config = dict(
    d_model=384,
    activation='tanh_gelu',
    lr_router=0.0019,
    optimizer='muon_variant',
    decay_fraction=0.773,
    batch_tokens=262144,
    steps=2752,
)
Below are experts of layer 4 (counted from 0) of a mixture-of-experts language model. Rows are named router (the router's row for the expert), down (a neuron's output weights, with its number) and show model dimensions 192-255. Each number is 500 + 40 x the weight over its row's rms, rounded and kept within 0 to 999. Numbers have three digits each.
After each expert's rows: "comes before" lists some tokens at least twice as common just after its tokens as in all text. This comes from a sample of Wikipedia text that the model never trained on. Tokens count by the router's weight.

# expert 59
router:515437393507511433524397477496497564504461577487544505513498493497454461502476508502512537517486510413460548531520510482547621565498493529519572417504474494511522512530404518591494547535471489
down0:441555554537446459470517486489509506492517561452480452460411510500474466510467446504559482496497485514505583510480504521544548506555457544475477531371628468484489468525491535525518439470473435
down1:537442611549495470443539518468476477382519618544515508528523498510483513467529485561546503476495503473516587459555496472432531490441488523534496498516547495476500505466542494437460472535537487
down2:455452522493537483502503496467509468494512500522402503463495524505568483511489539456529499439598541453522497486479508512479458480542525444477566477523478485466488519517517525527471418484517486
down3:562524532525558507520455532449534471536529535499495496567515472482564462474507454515470526491516533493498543467494475529493473463566496531582451461501481489514542535465571548436512467600471488
down4:528514525503493444562475498426516563448466522456537534490489489458491493513561491509526502497459484427469520494417514416569597487575537542444496490542398516499521502481525567491481514540501517
down5:555423514485553449504456529507539485502428428456432541567561482477543573446481526465547489574480581476462508484529493503467439477461434469469502508537538558544504491532471535503468458462459520
down6:480457486511454534479500540564494498449530469449530481529452494523466476557475526484429474489452540401469481566558523484492503468509480537456482547510494427465537569448517484531472468492488443
down7:555472447496575455470562509495505598459506468462484542463535476460462497452536523551475549555446547529534454534559486479448544483497476470551493461431536418513554477495516563438479425465548509
down8:464513484478470481497505498596505414537477475524595444421507443504485442459528494630508516479512503575528538447491533497526553509490562491451515499502473474532467538447529467502533510508523484
down9:536618490540506473493537580491571478494512466558425529464497442496498437469510493460530545542440568476487480522484587516462566527524488448430521574519480542487520535460506457521507490514439538
down10:490540516533460500469506546415431552468519459507486504508503449475472513518568459548466439454527486428455528550483512532466571527506470468515480438491443493570455500465489458579479527495474508
down11:426475528433428501534529488443475529469546464557550519542461472486538513511505521442484450522504466515519506500526476543524557444473494535509488598467500550485424524467469421440460507515555489
down12:553532549484435518497456547495533442508518486527555473571493449486545392492542530575512456525547493537468549501482526480476474529464478524518420503519522508491432486536617516501537477536404521
down13:439510521553459513508441523566563508471514459483536490519444487529451516546476563468507538463509506471435525479518502520522494532513509472582423525572455519491482617456457561507499530583524512
down14:518486482551417535484486485450482523574489529544457564540513505512425466521530429515528494552479510513474546525558496472520537477497583403517506507493525477497527434546461512508467452485517492
down15:569471529458520473508485516451503494452506421511512538506502463587467589456444471508595440522475494530481511505407524450531461463495519542515474529502515518557454550440530450485563542498489467
down16:498613554504458533495465514530506511487504477531575427495530508507495462534585510478460492497579528532459525488494515509472474481473513498549483497529468371518467471566520494507523522476481493
down17:533509524533450472460487495508502505566550460468466508512488466459499506461496484451578503498488526477525476514518469477490525503485547501492500523513529516505530465468473484376486466562497625
down18:556595528551452490444534471511493482496475529463517479548449480456507452507506433531546542501471474468490547491520474473543494490381551451525526544454456561505462473491505470534480395540422482
down19:566491442486539609476478516464471479529535505496567490469461456448493459490580540538523494535566444448496453521526483529526527557500456495571561516436571573502501482528500520459438503498503475
down20:523491537466492498439528498571418470475491502467589462480465486508427454505454526513525513519469454542512484429505522546488457484489569558550508490481505491532560500474423519477519503520568508
down21:442519491506532477563454631460440499512473487535523589552464436481497562510505403532507530453452444444497512499448461480471508450479442518482536488493482546527542507478527491471508431467410491
down22:529492451491513504471496536464585516488501593519390535518465473497466457463465487537516496531487487471465515460520530500467556432424559495548490528539514528528460492531480555477473528494519533
down23:470463471489548438499492470510573472565466609502456426485507473519505495560466406470466574422414543497512528533451497577488512552532525450563557467522460458503437557496541476468466537439493538
down24:554455497493420556505481524505464434470465491461355457498559571462514475482485484514509482555462543536509522476473547483438513474497545463497519480546490553492428474450482512584460499564527483
down25:479476530507449502509522519483588475525510531563595524442445482499524495516510497434541567494484461547556481468496491509550431485444523443532567516560485505560507428536446550478554528541490464
down26:553580539544482503460539453510476553467512449501584492462475530462475500520505574595562633528477444495477520475491475456487549521456527472494486621535509493491512498546426542526456496473592513
down27:465605516507455488439475565513506491520444501509484403490501459402483509513526507493557590507479606473486544484471506474492514541457535466513502507457552503514530511509575448347569472526541531
down28:460475488533519500506491460531480526500501478477485485521439461453576511556493544436511577459470489467553532522462463484475541486476479437512527526563430420585563547552536423408428453472482550
down29:507528573514476554524551560505457448480532510483550483513518495448460555493467517505456492486494441505468505533412573474410470440526473461608443572472520512493511568499501467499529478563506507
down30:602460520526512450464516467514425496450518534505496488485558462528491536385432485513530470488562559530567454529478458557504560456566457610461478486514439498492504561439479491535535423483576505
down31:521531431492472466487505520470435512491514504557462488528513569548521492456487446449499469542518525513490506503517493485535453510506504578559498444505509560472445498479475488458471540510567445
comes before: "\n", " The", " He", " In", " It", " She"

# expert 30
router:475440479492465492467505528517476544533475535487576492491492578442520510546546529460575521470449491489453443504515461482563508488491494578480453535460543556592494428493445542537570542449491502
down0:523500504547608483544507406467568451461564410484512441558432523514494524465434545507524486469496506475519495517484478509518499444492458493492497475511505470473465487472541507445510469493550440
down1:394472493475489405454485512428433495571468464563544530498533518551545525524477556524490506535512501433474481478503522544472505493454552557453519506545482591530459569491527494477512428501459534
down2:470452572509591507517483486577427528561435500475505461446553562477485498533440586477457523487486485483520500556488504507509503533522503467592536504493469540451496477576449465515473542423564585
down3:465527541470505456522462420462536495508505471485530489539485538553518497416530440490497513497495531500549552530535496497433487524563540462567524518516477477541487453563496561461508506492468460
down4:484509469419508473544475481471504448531546470486527499553444508473525533467482463469475436490497528580469558494464526476502474506494484517531472561444558489535498489470581482453529444506487481
down5:526450555476477464542433494509523523511471480504546486524485448549484480556415405480581519520498491545510478534512514466538420505522520441564496413469502513534515463590542519539443450509489508
down6:504614458562488421433449492532485530447496470519573418499501528475560547507492551482517567475470507514557483546471474504463520596498518481491536455504553486487509509521425533503519477451465487
down7:442503516535489440536442535495488535451549535496536482560513505473473452452518495491455513572566456476438572484462408426459502489531479496512576554524487495426502432488508577537445453497562440
down8:495404479536509511535553560530519607518545437522547532499482436499523535408525567466548531513473423539486543485505543442474560519527502474434542534470576476497483433504513516535445513520505558
down9:506549532415619502506547471462484479549539495492479511505476504566467508487491460521466483436485453548473502522492396593584508513557489495468595511452465475505502444449443576482546451451535547
down10:522503453521480451469506490491513489524421489537443467463510465472492434450464553456449501517605565554490538550491474493473494539498560440533543466507511526483560526446545438508566536533561508
down11:489466578563410514545529509554511517586548497491470458576465545529525400532520438499477512411484480500489472524514501472477521540503490499529468501432487506552483522459442536516517565488505451
down12:514468545484551472446554507504505476478434501569591456526444491473470409493483575465428541564539528568468533487513530563453412534574496470475485506465490489483508502578503504529563485505507515
down13:486505418494529393524485471490509493512497513502471548510538484505528437470512538503510449520525451495524493435556491504507520472551501472503470471461507515450419538475566521476518481456484527
down14:548527477477489536520539476505469529551537528421424565511491477506483463502481473462500469583544480475491530508447556483487562456432547502481486547482493584537463510452438484462464495485540471
down15:545591477512502452441449467550440479513444513504458533483437441467538454518525505495471519503510410498520539520586476511475459446457473503492501501490559480513507441496435492515461480539538512
down16:510435479561476461500405477496459506485452514455528555478540494513495450497500546541505476421521505435509463472514440564475485471467403524524446504526453550500437492432491478451522529518551528
down17:467519529513484501533478478517468545535448420494631502536493473509506532510495482533490540428512542468446542523464467471554534526595439448523492537529497429464493521503447432483518524470583520
down18:494483466520545551469521403488529497492495461508570416456467540546459473492547450488459546521552528435564444467454501439486424446527426451539519392484512322618537517420536496509425518515559455
down19:457451455497497489525497543497463469546507539528532466508486405526585525529498527476530473555517469540422521503454558482455481447469499434452397527523506478541500492503497476441579457486478493
down20:442495472526540503539478498465546526554539480553380480571518538470498524561518471573544514449463425458439506544504467455547542465508483500439511549519557478499542428452490502558524488511468466
down21:472518546440425552464531465523514424545477498538539523451489516531543477483497488569491527536519510506501528527520456507498466499424498515458510467507497486551461468453470505546478513473468516
down22:515479490430571527468475499579492499488514449471525535473480492538458536512507484520506499517453491501480505499478530605465528518507499497549513430485525385483497479495570451549475462526554432
down23:458522536481482490496490456609536525571447438540478448440603458531507458501509465563553406439463585499537516537470483499563483457531564503501530527500507511527559486555497452498463460537572502
down24:550499441520487470499498532450480491533570517508453484514480524471471492469472532415482469603497513533472505513529519513489588429532493489503527519468488443494524518490460485468529516515491483
down25:488529486508562509516512488521461532533523527473444463552500419527545572459546428540447509500456546467541458443502532517501523482564470447524408492453530532598486494475492497511564508493504530
down26:551575471522444464489539533509492548479446498431440497512524480434458583536542445483535473557472520498437546543476533498409516498604461502438527520499440441530498472495533500556475531510534499
down27:507461500485467460517518477495475435469499472545555495544506489498499500525481498417545516484393538501577451515497503474548455512477516500509470503514477527484554553567394512452475470500571536
down28:559589473544523473513493525493565501525532480536464588529513466505467504530483469431498465525474539502479563517536567576548529552475465500523505489501500468491435466496482581464491433565528546
down29:540518560513569489484505496490490528494522494558459476487498469504516496500482504565479530501542526525507591477495470545507462516490483532592506555515493506495574488563485522439481471540546595
down30:503495479421569505482532478567471542473464478491578445480440449542459413411503542450510517476476531541501527524486491562536501418485467506540546489500518463514428490555492613514502502574519485
down31:557564471506487548422533493455532428497512548528429475466494514493494516551518491449518573544552511547490465463469440596504544444503443523482492534509452542453507538539483540557483411559548444
comes before: "\n", ")", "N", "W", " (", "E"

# expert 6
router:434490483538461525585504554551487561545415518489588531501517500462473465496545455560499501511514458510450430499496485477573518504558489536527485513449465473444605440471517493580534517521505438
down0:524512502490479468515540483532494457448489545470512511537496464488474447485546498511494490488464405484551525469481574526518518516477438497529448499461525538492584466518475549516487505494468545
down1:446471492423468486489533471547481457586481492579462548578450477485505538467536513591530439581541500515535523518478474453400493480501513501509530531498478578447477462486503480467512522513441457
down2:521562498511517474450531534572466431529563534483492450503467460516504494517501517553500496486424531418513451558452499485465537490464551490529549531503492484487503498572393482484519500487499472
down3:427545528457537508503503444495533459445525481510520480464481475496509462555481480502519436498565464450515542526548544566456501523456530529551500499528508533454500489483487564480505529503475559
down4:508453494508496450518529580505471487424446515519472497487445423542519565547450530491490437461445527509510567495467503521468454447512508521535546516492538447585479443478490473483518494518508528
down5:488431452493444505571509434537485479561457509456557517573499481512442493469470487532508407500560464536556431574466492513478470534529509442463492491453500492483536509491426543536505512529424493
down6:458525501476595549580502434540469472605509516536447545497542561566496468441508579456517507440555519487498491425512469538510504481478478479472514512495461496448543508475475493527528462505426477
down7:492547460535479557483520458549498542469462467479468501538586507505520445446463447541483533518544512421478438509471548517539527506554469512424515436419452553508463506510543510508477476479438478
down8:531473504507461456503510563554600506491460519479454476500490460517506517497504497536493509497467435463506498477542540452471483489502470511518489511564537544505561499500449501533496547535499548
down9:583475438550495553472465566509567501499535450491474504448464519536526514477542491521514536529451558504494485527499451465500509517451550531480458433493501537544522501418518507546489416479527483
down10:511452536491451459477544536457537457505560545568530549478523528491533475484430418548479506521507531526487476499583461442489561418598539448519482507463458484497440488542432535480559565431440584
down11:535480515442581499510546478540532514462495446505499469456432410514516487555515480478560570467501538498540455519478484614529439471517509498515548497497567538587516519502460484510580535507479500
down12:454568481558400502509475490479439518467479544524531534514531531513447502498505517541466544466444448516481494441505488563504566497520526492513528483499480435592511577507469644463577460480570505
down13:538487489524497526573500493577494516455494483516613492592497528450530492567470532514494502489564496508508489409495553435476552511447482503514482475543466477431460538468478511460447507556463584
down14:508497501462596490492513555511567482521518471481533478449518469478464508449442499427491522511534509493502536529528457498495529508559575529491483484490491440575508491545497501459504525528499549
down15:518482509486453468451473539511505408453550462469479564542495436453506485392481460438492545503531419510500563527521498558504472510520502478489482474514383555487551463560503484489464494456562487
down16:515533480449503511563508444409453481491468491484546485491450436500475477438557489520494520486461530507532487514505508492550528549466576529450511523517536499535484459486512478485504515491491464
down17:520488461572436512526429471454532439564510522490426489503459467566446470520531455644556451482503509541570538470525480531457515467509521551525491559487480529398467547485530439406473497388476470
down18:498577487515481455497499547457511504474497530469575436517498470529514432485527476443566518415508480476464530585446489436483444483498537468432517492525493487518483459519493525550520491509467533
down19:391515513534476520556444533596565485560430468492443476555550450483555540558559533493449485495513476476564501521502497479546499464522477423566469482514535483479539582547501545463480527556492501
down20:472519536570494468584558507442544505520460480539505521476571522402599413557540505491528524477523489541465565531553585490481548606462480467516535562416509465520532493462546480514500493528509537
down21:459564510507514513452502516496507600454465516538477525517504487544468518544538531497478536509484465578490449518567564541549512547513517473478433562532495475544424567501477517510448515562488476
down22:505524537498473510519459469519547453540488497515461491468522539524540521423469506422497545530473573564479606551522499528512469528447485567505524506530449499523518533432501480485516482427441553
down23:379504440468575537512487420511480531547478467428474544514533462471553511474568513586492465543442588498499481478522477466515469561540412532556496565594482525488533542519438473496481542470527446
down24:487461452494508514429508427530479474576459500527558505443414549492483559442435522495452499477634457520557483551490501441532514499503499523551508498559498490505480453536539515515472498497488523
down25:590585499470496506451365499528519495469607478519484555509578560537502520475493481480521429522551484533492567508514517517463467483496510502510515516477430541456494526553541521471509473481473499
down26:532498473487499528474503499503435479518488470496469519453507554499515495515502476531558523450496509487471532518535524498530549512366481520539501583499519449516509496529583559522545483527542524
down27:487447446396523489507422505602489494512530503498418466551554465529534521469552477470502494489516505467540431451460435527474523515457467494537526520484475478475575546548484496492508484447479497
down28:470510551531505518499518538542530474420518446415513534503525515458464464490482473576415541500489505542485465578525512553471463519525499541596546493540474541439429510523486465539481503489551496
down29:486548514490403560483499396537492458491491534474445530544555513563517542529536528469507444456476499465516480464508528484510512460512525537478499652487469466471576427451558446500486521532426452
down30:532417489464528530503475518640458520489479497462423482471438440495500538481552531487490455531489525524517505387537501490514528431491506413557553429518490515494447487487488480462448505483503533
down31:565495495538577524554502515450532497537520519523483482529453500431515522484526488464521453519521521482516490449424536446540494478555503459461452507453503480515502540486566526517478526501479499
comes before: " |", ";", "---|---|---|---|", ".", " Goals", " %"

# expert 62
router:506494479459498480486482476523505540512506536445497535539509560530494435531500447520506604476502491523489503468514447422537522508494509503516497521450486479511552506494439571559483531537521516
down0:536494496528519520462483477497555439501447460514419504458523463432498506437531483482602531511481490473423493464482520541413547466467545574501492533509475528483552484471552521553489459445487502
down1:514504519416481442497472479445481493518464529554488454480593437487542466558520537484489523484501559450589474484511568541536517496502537510536446495483525450469513478533570565626520478548560503
down2:472487527480471472443489491462486497466468474505515439549501519499495510517468590450519528466519480516485468468519470492524501524581499501419477490501496479485541529491499530506476460537562495
down3:541494470464510563504532556616548494478544483545537558502524449483499548568545511506479488454456546495455490556530446471466480520489409517509494446532516530387541509398422500487457482483580536
down4:559558438474458535472409569450488502500567449595591508534560479602485484479526459523477444522506457500526459495524550544531490466474565532574487551495517542533563510522464538475453458494557490
down5:548489470496460465518512478493500540499487487415517508587491455446474503485450484457536495583515493540509529584554521513506492560460599448545512393516472492413533523475448451499610543496496502
down6:545460457478542531433550510601553479515560442513486542507533527518464522473554466512577453501535491466520463542515514553468509518471471516447450465587532499506542502507483476432547479514530426
down7:519518533519477490496523464527513463532497462484564540444456489477553571546510497539560431428532484493447526565445496515468510524489440515493470495507531505487466511478561530502560573429463610
down8:494454456539487508506524502541497524457470506475526515530531513451533532527482445479500491506524471535517495525472537462450523417548453481440511515516471519489471523539538503535491482507504553
down9:511459517488482558512481436517468506478465534488590543449477463503542546554513445512504566489503527477430475463395544510538545525457426466572532494504526513432501486486442514470456495534476453
down10:527501508491567537566480555526543495416427466611510526530524536498497525462465439532530501519472431552520514499475563548457526564537493517524503591500449468503487442516553418520544504445533499
down11:503510529496451514504475438500488510555523493513519560480506489516521444542544458476443544513477553491526576491489456557465483415507539532503453520502524512489533581483548457476552421464473469
down12:485519521552456498510516507514456429496480497496473471569542529528541544464541514540454479518486594537445444452493503438430496549483472499516500525518530538502511502553500484505494513507571584
down13:462528440507596636525507608460550482508485491438418526500508497523487517515463471461454455476473462488501579503508534445497541468455537424482489464487582506471487570533464480533449480525519525
down14:522522452453476506515454507497437495485492519541526501574455528488566471475494529473472443458488543489509433540581499483546548527450459500526485506468518468561489500429520490559499544452455508
down15:500475518508423507489436455503520497518519436408485530562508486467548516583575474603495536521506505498471477473535504455449484463508489422485496538422500489462501494517481468509557525530570514
down16:488510493501495472517485591526490492477557441505484457431519505548394475451557505436482478533501530491453512523536533525476460490522528501496454513548500483481456555423420506483583531482552568
down17:474554487516490528510459535543470494518409525545487451501494503445441471565533516519485606476517406510502478465458566499470464440548506590515507486473422507553463462569518449478481518554518426
down18:471518425475477524506501558484488486490572567559549501530499469497461445550603487418458489582480568524476550527471537539401478535491492436591483451525511518511507514519525465496501492518432437
down19:521515464475517536511549526495490510503495466470556558457496498514560413511454504476518482513501556421490523490513485503552499480469518541502565446529563470568609512460498559523468483457520520
down20:482521454491516512511457470455541574566481486543466518500524481520448541489495490450561510480515450484498527424495514504514525504474620446489537482454526468552512544464423539458479484489461526
down21:487499529546506510544472548467469489525467499524486532433436529497455563431531446562528454459510493483490533590610422492484605474467585521513491524530561413523531521435513513539513508477530528
down22:537513533496453498457505482501542441498565527554526463515457494415561467511499522505460425530529574436483457485578620524491497495469592545569429488511531514531510511490459497531524507513456494
down23:500511494521496525495451515488566469548472507456429491493493574528533566516466456542526485504483547506534527456539477487471535513500532489522483552477465445496525531534522486479456374473433527
down24:533498491529512489454460544433487508556479505521517498495504488548492414596549534447511532520512456485570455407495552445495460436478540575479472487492520420502531539548511455492514457445461561
down25:495487535570499454534454453474466509555548541535477531492470562510462490518441509533501469481475535495550453493465497447495438477503471465502545538473533507544467440522452515521437547497425505
down26:440509466469497496562453499477546486504539499532611516506508403476513436465480559532565520446490569520486504519437520476484463478470469454443476440525459532517442543523509496523451585471397536
down27:475565489465515577461516479487488518558555494483555517535512570455486480550482497515444497489514444588540598508520516393493508447521533500546506590494527467492426520444544536565498521485518494
down28:512511502467468484468493503437562539486500584499510488435476507447464530494503453581414485466490437538518508559507543528504510534509496461454499539514600457478483433403486519438571456505522416
down29:467525554491571485522481561558528481467585407445510459463507505454401497506580488498511508485516453440453479520465480546493475485446460495515511510533500541460515465548508484483537494514447492
down30:509444519410472535510473523499523465546472531481518483526469492527465472442525526455512518479486544489471491550496411507497515485531527430506489487525477473500577451484557585482557556501481499
down31:436537465527531522477485501503546518537538539486443493475526482553483508515488524445498476548530587540501440564448516489494489522487543491520547476530458538456493497473495503612500508482486541
comes before: " ", "\n", " Votes", " 1", " Candidate", " Title"

# expert 68
router:479498494502512464529496531495467540462444538387483458495518565509532505536517510501557517510514499481436524523500508494518448499566432530512445435484485473504569529578448507542499534542500443
down0:540528528459355469529469489553500499539562506498472490385619466533467475481484465517450573507528401503529548443505468462521472551534507542600524557447471516429557512503518583542565404490561491
down1:542522505419521462563513471552541501456548535445400532537468493462481557545481537465476436525458521517510575500411535456556487477506500509543591421562485487492440478467549466455415550502513495
down2:485467539527508443482411546539439454512424518527457496529421533508474503535552503485508504490480502429524432534457490483484500571514385485542471448510384529512481533498504572576463494481475442
down3:550408463556515547506421464516475454449525457473449430477486494567531516473530575451488483555493491523483501506496460520511520477480530526515522517435458509511497526495537483540541457534491529
down4:460480585464472507543506569476531450508402493511521502463507422535493522488503451443440459504493510479486575469576397487522597445506469513476482492532526599490529503496526536534558516587455504
down5:480529500506504526499495522522482513490501576528482551426503504501478478475483483528531444601513498486525390526494542538584499479514554458475525494485502497534423417564447545510552434469442479
down6:471547469515505564557536473463468546538558512527553489468517436503518420470450474584481462563521498490508507479535493503470515494522535523480463571469446581427436551453505507526521522468635519
down7:565497512525526501502490517506551480477537423512563509543516511452422583533514525455552467494536518517519545544436523488462473494494446416476490453483453468537466480476495476478483510484501479
down8:506541462451520499554465526490486528496443459496530451445535556490530473476488546483530570497482485494530439513507483487457504516484513505458486480473494507531486479422510453438518491426437523
down9:422518493544463564510444454535429558565533568526485544459485469532506507520464525515487467555603445428440538494491456572569461561526506514442490448510497488497495444495443488425505487491499480
down10:483550505471480464472514527454457506531464500526438498479408447505537512499516448539489501498521559510505439527506523584521506492484499464462451507560471541446513450455535442522488507481479498
down11:519453463512484489442458510572506491590590458481539489478482463511436523536541477506473482526507463530573451469486494490433511496497529509552483495474427574437583552511557418483546504496489562
down12:544456468578506513504483536481479475493441530519548430589487504467425496486466454542484469510549479484533465491480490455516493525511528502429564526492507515485506463504528440516520544479522530
down13:538574472439512533505513599551507510456465399526483476486445489420608526458544529469468504482475527577515517550466541428507522468514605475431479485528559524503482537506480574477474467526485465
down14:537526509559519541498454522472482431428474537491422508510478451559441530471485494504524507516491541439468411541533464567506511515520520485534513551461473489447479455497515383555550504445523476
down15:470519496461482488543491498520488518488539527543514503488490414456438526486469525468539488526533464459452459559451479524479529459524538463495537522526498525534478498497580434483487599503551529
down16:429492517475457528432525640545503460447466493468487470534527395497628458522388571544463493549479470591462480516524499576530471495537494461466489466530526534489434547479472561554567472497492563
down17:465495473523432524631486475531517473550506554480456539485448469536479461498513499517480609499524472462445515462457450522450496491515428448535437535459476504520527546512507484484449538457508458
down18:518444487472517516499540501525507511501453519444481514558528534493396537478524464520563546535572469451514478503558556468414459585482579487448513506512468491571498456481557550548476475512533460
down19:497531601519500530581496475425510499436419587434514545506529532499459480551544509494474521447533515524518528560418465533454415464511445532535530499461524531497464530523491446481534491513515500
down20:502477420474502522466511535480516452505481484528494488524442553510488508494457553530532489548466502471521542558508514497369514516484505511475553577492593528546479529502569569435502479492490477
down21:468480492529501534518458515516539520470547499539480530496505464529481452441517545500425543511555549536598526488537513473535437483515490523494482493477527453503517517508522442472546523447503480
down22:446509507533484493491507571520417521463507490440474524498391534511540548530559563513528513448547450428575513539484468521450456491554459505510526508547499495453561556426481457605474572512430454
down23:563520570439504525622578519487511554572549503501501479490585530516493473530506507446490484502469473516505506415484530523438488528541430490485517508447389493529515546535499452514495460496423502
down24:482464460563489517474502559497521558497572456553482502530532471530562487527530486464485537524498471431576530557512457441535464502447490476476600516545614469506541506558488509519528447478510484
down25:494503541507495508500522552518514463498512519481531529465569514385490474544494459547542471537432510517559540510465478536575523490516505502405557509486592418477480509463490464533467606464445556
down26:465486511513491500434532497532534529496499525463519461482500511490522531488535540448464444476549463540494515535581538546518500536477527553533497413545524466526518491472488452419517436511468542
down27:512559489484450527481525484509492474414455473582460506507504511532533554508547539532504494511450454464520526583484503471489469519532504463542503542511513485452473567528513539507537439524509487
down28:521592580500484531525516509528512586511471440476485486523495491455504459492537474482501497497493480494535422445531542454557522500582515468629555470448500463450426533578502437565488517465536482
down29:550501524464546486540473510481423512538499453454521524486524514487563538394473515510456525511540512534512441516475432500533537455509489505515515504498481436579513511515501465458469515485413428
down30:490448417536505501477477484503509529525480484444550538496488470465525494499498516567457461466538512443428536507493413547569522538518484533499429500499513586571470507495446488490487465482501550
down31:543497563531529587473508512439504510509472517517426486518514466473546479522521520495502532521538513454556511453465480471442486558502529542519474485452484431464579468459511578512465527448530475
comes before: "-", "|", " ", " May", " October", " September"

# expert 52
router:456442497488553433578502521545472535536429581495539559572523488432501476540554506529616512493487463479472452481498421503556544606549508465527481462488499486566493466524510523556515485548430457
down0:484477515476460496491457564533475561460482429493472483501498558545516517472476524588478493502518532429381567523505468497472531452458455509486478481512470449444551547471477490530486453451543528
down1:491514457487536484452556528560492539495413447507447495507519553492473471509414431511552500550463563439543571488450475514527513439444423475543497469497514508486467445499515551568535512528449542
down2:564484595474504527526548464506511520546514410425479511439510549432501541483492537502526521516492431511521498508416494487536494512513531462583486495638513464505487463571510444518520523374492453
down3:493483498505503541474462476459491508434564471453506528484485526496465501528466531511494588490538511509525513439473469531541473459469524451532551410428547438462511574528487501497498545474498551
down4:408536524504450534479529530511503479499515501533511531453486455491481541488450451502474444489470480482565503513427404532478491507506580559461466560439492466557482553468550461489531509494483507
down5:493507512466443506524453478442457394471538463459491481492561485532489458579460494503531488518529454544521519524496484528518549433495436417436496554535504447489496585477522575458499469498586483
down6:407449460499532528442489506436589486520513533491566457517468548558532585469495563572525482532550518500477494515502470413516562462521473537500471472501487394520499481482481536508515521532496641
down7:527438507464537490515495583489499446521488484533559489580531480507511452478533554530494549537536534537525513477492536473479561471466488499418481515432557518524562502456520471437509585518529515
down8:508505468570498519470491537561559531485496498494515520485525409526489530546470508491466512495449495519499491496518509461486568485459530516515470452508455617528570501470401519544527435482529509
down9:525494488487533506495481508441488463490501505532474465564534521477456542433449503519555503455465517501560468558489590541508498504418577482544501527516461526594530531549507517523500534519491495
down10:511568471542561514541527508451475516516513495497464553460476518440466510453523546459525534482533557469531493512460406550545477528541535547483522532516546510478512494454503517451445452513523589
down11:489509429571498515496504504463475476467470475559514502542449576541555473461461491500436484447458482461533577526486503570441509554465446482557517493557467535511518497456525466501511564504474475
down12:414482526419526550540505525572528465507457498536533436474525535486529416539485459516534495445514504590498492496520507454511455456523452517511479574510473552473436500472515516554516565475564491
down13:435407525479523514442527546496548494563581480434593530564505501497455451567494472499509559508497506504518496573541522507458483553449577500458543427501495523523517477448485479458478501488474391
down14:492470467559438543507469512465500480474443541505533500576554504545447486495428428489496427549515463479468472519480529541453548454449466477460554460540501536550521576498434562479455504504493486
down15:481507535406517504537448524479546478534509542484559440538454347567482531548515518517515476455521495509426508514513541457441569490521535544474468485506550445537446511536463483552537529461488519
down16:502541505477499414482493479449529483462501558510541549576470459447510537582518491474507481477507512482514400486495448502512535449553488524484567497447516500492520531518502559468501474541511506
down17:493463658471512442520530498563507536420472537565582548442513550503569511500463488485488448505504415464484477420514525463455528546497525543567517460572509513465539482507486468567433524542478459
down18:536480533532476520454544456502519598478481488425478480433506538505476506445552457474569478568540460497545448469532542415489564503573510526579542538538529490485524494531490473444547502496516465
down19:517488528502497499492515463453540437504537545465511535493543449523510532546504443532517499466464494559474469515451513464487528507515459562494486454441444438471449456519517520501545578479493448
down20:492550574488484467462516561461449455512511537538536564554504528527495466500497424503507532513464493510506449520498474532491525514459479526548527545495470494513521481465480452444542580487445500
down21:536523541487481509481547513441511484487535446513396559434444511508527592510581525515532455508518473481447486502527561571532506504517518490489561458402479548533616532520473526510441502526543500
down22:511500491469488524491462505480488497417476563496504524388538558533560467462506531541501534515475433506459568483510476496485481474474476452512515454531495461483531423545504461465489542491423544
down23:480506494503541527515545462476477456569574465459493547451492516570482492482510509505486456489567474394512520471507554490538457512504500430498493497560491517522556500533471483475483524521471530
down24:435486427513470546531485532444519487440535504529452551468522497453510476539504542503555554453484483414540530460486561501432462471544515452587511452617522505495524515469466483456556523492541506
down25:489486427529517500509476454533486523534501498475514470470509470449483559526528537586483499552464500533514462483489436605477519537518417427495456487477474488477500556488477444487489490428539447
down26:485524519476484442440495472449472547478548508455461534552495500501489488463506496462532613517517436430474414547493443496458477549558490453520447469457510463488499498524553448420532520458534424
down27:461539445496555492467545555409470550495487467445585520471449487448494547529535447434496542546491493432604458487462521489524488509590478428497486516515551469466491478445441491480500473472546442
down28:523425496506438449495523545545460486470501471445573426523472496528494488437499533578471493539518490443532518472561498437562535488484537580422436426489521526501488477458541421536508559549518407
down29:484523504524444513524516502495530488541540497425533480515520486562512513459500486416429481476477560512546488509467473481522417464489528525461447460453491495489508468483569531461514519523468426
down30:513498497490441500512506465574521595432469497492439466537492407481465525491557546453540463471466504472520479504517437492525501478475478492502488606434446495516465412523516498571468453477586470
down31:427549576527463544452523501460482456502411517467547485484431573491507536459480487517536525551513489479544504544538503469484516520530510522532504467518484465506386536514519517501517567462536512
comes before: " |", ";", "th", " 0;", "%", "R"